Experts of a small language model: 96 SwiGLU neurons an expert, 2 picks a token.
Below are experts of layer 4 (counted from 0) of a mixture-of-experts language model. Rows are named router (the router's row for the expert), down (a neuron's output weights, with its number) and show model dimensions 0-255. Each number is 128 + 32 x the weight over its row's rms, rounded and kept within 0 to 255. Numbers have three digits each.
After each expert's rows: a language model's description of what the expert responds to. This comes from a sample of Wikipedia text that the model never trained on.

# expert 58
router:098124152101154140154124176145109114076154128128134145089067093117151137177121139094093094100123122131154143101093102205151115091122126086094120141114180131128133127137149162119104094149121099150118078122163164159155068139092121114152179132096171127099125162129099131153109108149109132095066120133134094076148119161123101230117139178161088152139108134060127130173152143174098135135114148207071097122141069147142196148159099124110126085139116110084176127095065093167109141054104138134126207164159128110087092180137104150162093161176126158053141158147051092095179110170145139128136195109120085139100098135091127091094163080167102129115126088151101114173111075183136137139153094098190167168112138128120152068072119120144165135178173135152156129110149178112073131158159079
down3:152160136030145100123099169181169138019147158172081117133125086138185146086139121123140132116092140143147086165112094124123125073112083125092126139124084096154108132191157105133147148085124107101059124167138099106167046134096129123173123157138152093158136150142116086153080086078159121124093187131088134139086067079104165122200157147106122125126114166172121102122134132137075116150168148160122141159137147128130095143132135068140101199114139143130169103093128155103109110127085153167103075134084143147094136127147174096114195175139129137126076146139122145144141119131111166197178086117108136096096170045179136135184119107112194126155137188089068085125087117105124151126136128150108131121083099142191163141165142137108125119113149147151174150129123125174093125121101235
What it handles: Past-tense verbs after a person or team subject in biographies and sports text, such as served, worked, finished, located, before in or as.

# expert 1
router:104172117102073117122181139137117125138155143085102125115139086140107102068123129116118111086116144148150071165121090149142122129064127131183177168178173138116138142115101098135161098168173124099143116115155055124089092094132095144172088144143176150121144129096127169053067161149164097119154203101172166126140056147113073209069141129121178116133156156134079111183192097127180155114109110151088143154057143133174126144163122161179181185098136154165094136124056126090139121180180154106116097142145140154120123079090108070095125139106147093164132101078150146152161165096123122161118063185142107113110135149139194131143116163093122130092158148099107134107083077156125161121123163110131181120154086079113091169143096197137113118098083085157136126089140178172155126149150123
down1:101144076124123142139077122208156131182135185136133147140117110159090126125168138104171073181088168130137123074183116093075148138146127133111125171092104128185107169104110134177110135116158027103156122122112124112120153157139159104162140163106094117140092184156161193129120096105195138162133143144166146102098149086115128103112135090183136175125167131062125139109166070116091118144068088156128142155116070151132176153112152067178147093111169127121148120158139109104122064050157096143092084117124098116124082095151129083170120134098107145084107138181191094092133103145153162101086125187143102164075149133148146179146100115101145087091125112127115207168132138159128112107133075102121112173097197118175157095065151105097070127131155076137134147140100164100140197163136120
What it handles: Inner pieces of long or technical words, often Latinate or taxonomic, such as indec-ent, inv-erse, roph, ogen, plus "Class:" in taxoboxes.

# expert 37
router:091078154139163127093147091165147119080114122143122171139142102135103133161050128162106129141159129098195130163124145143110110142151144138085125099166099176133134105197112139200159065078163167069136098137165205197177151148131191110110130064196126157125171160123136082034169083110168136115112133093117092134132150176148054146103084117123099093123123077158130120091103184144104116086143126171108118152096136086160186120135114173111163122141150184073125149115114117157106135106082138149111045197133130079112123172121071147138098118146128174138144171146113155179161081131107174099127138125051141131174090144076134119101137118093167109164145174202145123132147131093161107134139143148094158091128107108127148097110142105078171179118094154127166115153112129079124137102149098
down1:127155191114187157140095127136109167157143058139119130187162125080149066100138129127115082108126079092152100134106086087115072089109097092102191157162121137121082126100120099112163169133160142136013076112162090093096105122179109129128154125157145154104129164096148136147120052165175111159189158182098145112171091101174178214113091167174145100139118077123115149111149144117120144135144178058117152116169117066121118145157145160148087121136136098156097118112106137152151120151143125124135148092137103129132121170083155179121143061139133116086098117128103067131108185128099081133123161121089149134125159142096165112116146106104176127072147150103176115197129098104218154137111169111120144119134098097099143152144089181159127078170136171219126104140132146090183133107095103
What it handles: Have, had, has and modals like would, could, might after a pronoun, often in quoted first-person speech, such as "I had", "would have".

# expert 49
router:136120143144146140123097121145053153093130105127155071143100142132134147151099143149144136135159100100123171163131186155127156108157182171115130091120123132149161105143166108142137125112097132100142174119135162143198110120142174137126153155135120097098193170129124101126104098082134118148092094086135145090166158212152065100104127122079093134110075176136128093129115153141076147141148048177102088123119125105097164154174158084092107133134177145116101090176091100139194132093126101097067139110149141103123100172119045127116089116139160115159122177158123178160161124132073124118131136108142096170173088165104190112122143167114078160140159189154070128118113126112173157143174178121131106141081121095108132049087158084038192218122144184089147194150166091129142135143162080
down1:093090142144108104080143158119101189151115193120155193103144102148115124059155127116110121160074145143092110118135077092138110153203084089133065080195146174112106169098101139139130129112129047115080166135111147196096112121081146090141170095151082084154080167087158111155047134072104130124112149158111092123157115172137116163121202085126141115130096102144065167166141083106196145114120156194150105102132149098129116161130100136157136138161116154133129201124194104130162113136163103145116135111132128176149148138110171088109161066144075106113144155107142128123140147146104118116080166105099125127115163137132142099165092108127131196132149161089156099120126162140145050136116133100086198152092083178119197141125047138152117122166130100126205115121129142103155146111176162
What it handles: Copula and passive forms such as was, is, are, been, being, became, often after it, has or to, as in "has long been".

# expert 36
router:105090111092137128128150059152177149200133104160144221156084085173200134111105155115179092171190114107067087193156082125163093125138110085091143097142121117098118091166147087129138134129130121088144109155128112075109134150155136150129170108109085061140131092139136089092179092153181118134155148103116172132104144161082154162202111118152161158116122087181130157111109096062128179090132128096162119170147086177100092074079115086096137120163123090127150194104123145134155087120149086174172161171181154114147144134126170112104112158097138172129136176126155111180101108139095146140146138152129154093155131103150110128088106125127140131061148164178187155121193119094173165143126129083087146180148122162126110086168119105110092088087101145170092095074080089119074122147111133
down1:133146182117112097158164122074083172123151122102101105127056130117101142143106160144091106177123139161186131081155121129123169126150152134172067110151081100073121108128185108170119104096179192147159169124104089073053136150143106120143135129113097093139112146176106122126096169100109150083091127116150115128147155084218150105135152149125129134083077147127139111140106126131120033168114182146161095173132141132107107149105159184091135116134148153149051059132140117167107117168109155111122134164093117120096117092172164187151109133111117144134109139200084177121108080102085145122140130101147123166122126181163179111121175089074160078102159111108092114061071161163062151160135128113060137147087167163119159137201178093126096155100104115175159129171150181150147117094157135
What it handles: Short letter fragments inside proper names and abbreviations right after an initial capital, e.g. J-ag-odina, Q-L-D, N-ico.

# expert 50
router:143166190135166115090149117168089102141168112086108116105101101159142158091167127075119110131149134082180114150128078133081098148092116130140112128085131144087073098169094159191198088119126147083113197163150159112154135089132131150158157161149150141173155065105104136069071116150139107108166174125172146154147090096129116194093149104134115156155102091113136105164177125159134097153140148083125144099133130110182152146151087178177135174176166189147088115120096108078104093127179114116123098096092144110123156100166179099128121147115142120148167078157179115126113152128092077118118053126119164135141159180145143158105092153068113125115186151137146174076111114113140123122168188124115178151111111106056047089106152172204092165090087101167129169136129161162153081126122066
down56:075148108195115163141155133141148130116135167152160087121173102144124111142115097144128081157143170116152090117096137166117127116164144097140176193129210158097183175109177078171159114175158128082116120123142155122121129115125135144122104141100092145125093119156099131150098118136121094164134147131107083103128094078117110106089145107141110123162128203117073129134143138248185155058150155126082151095112111128174135082071133190194133059114083183106194112096157157116115109106092108108073058172156066085119144107076145189106094155147134109083172114116115128207123100112075055178147139166147097098113107147135151146093138134100121152113060126179194059121115111095156138121131111099144093117099118149116127148165132117183141081109188132123113159126143104143133124135124096
What it handles: Middle pieces of ordinary and technical words split into fragments, e.g. untim-ely, ar-ter-y, en-ric-hed, Tem-uc-o, hall-ucinogenic.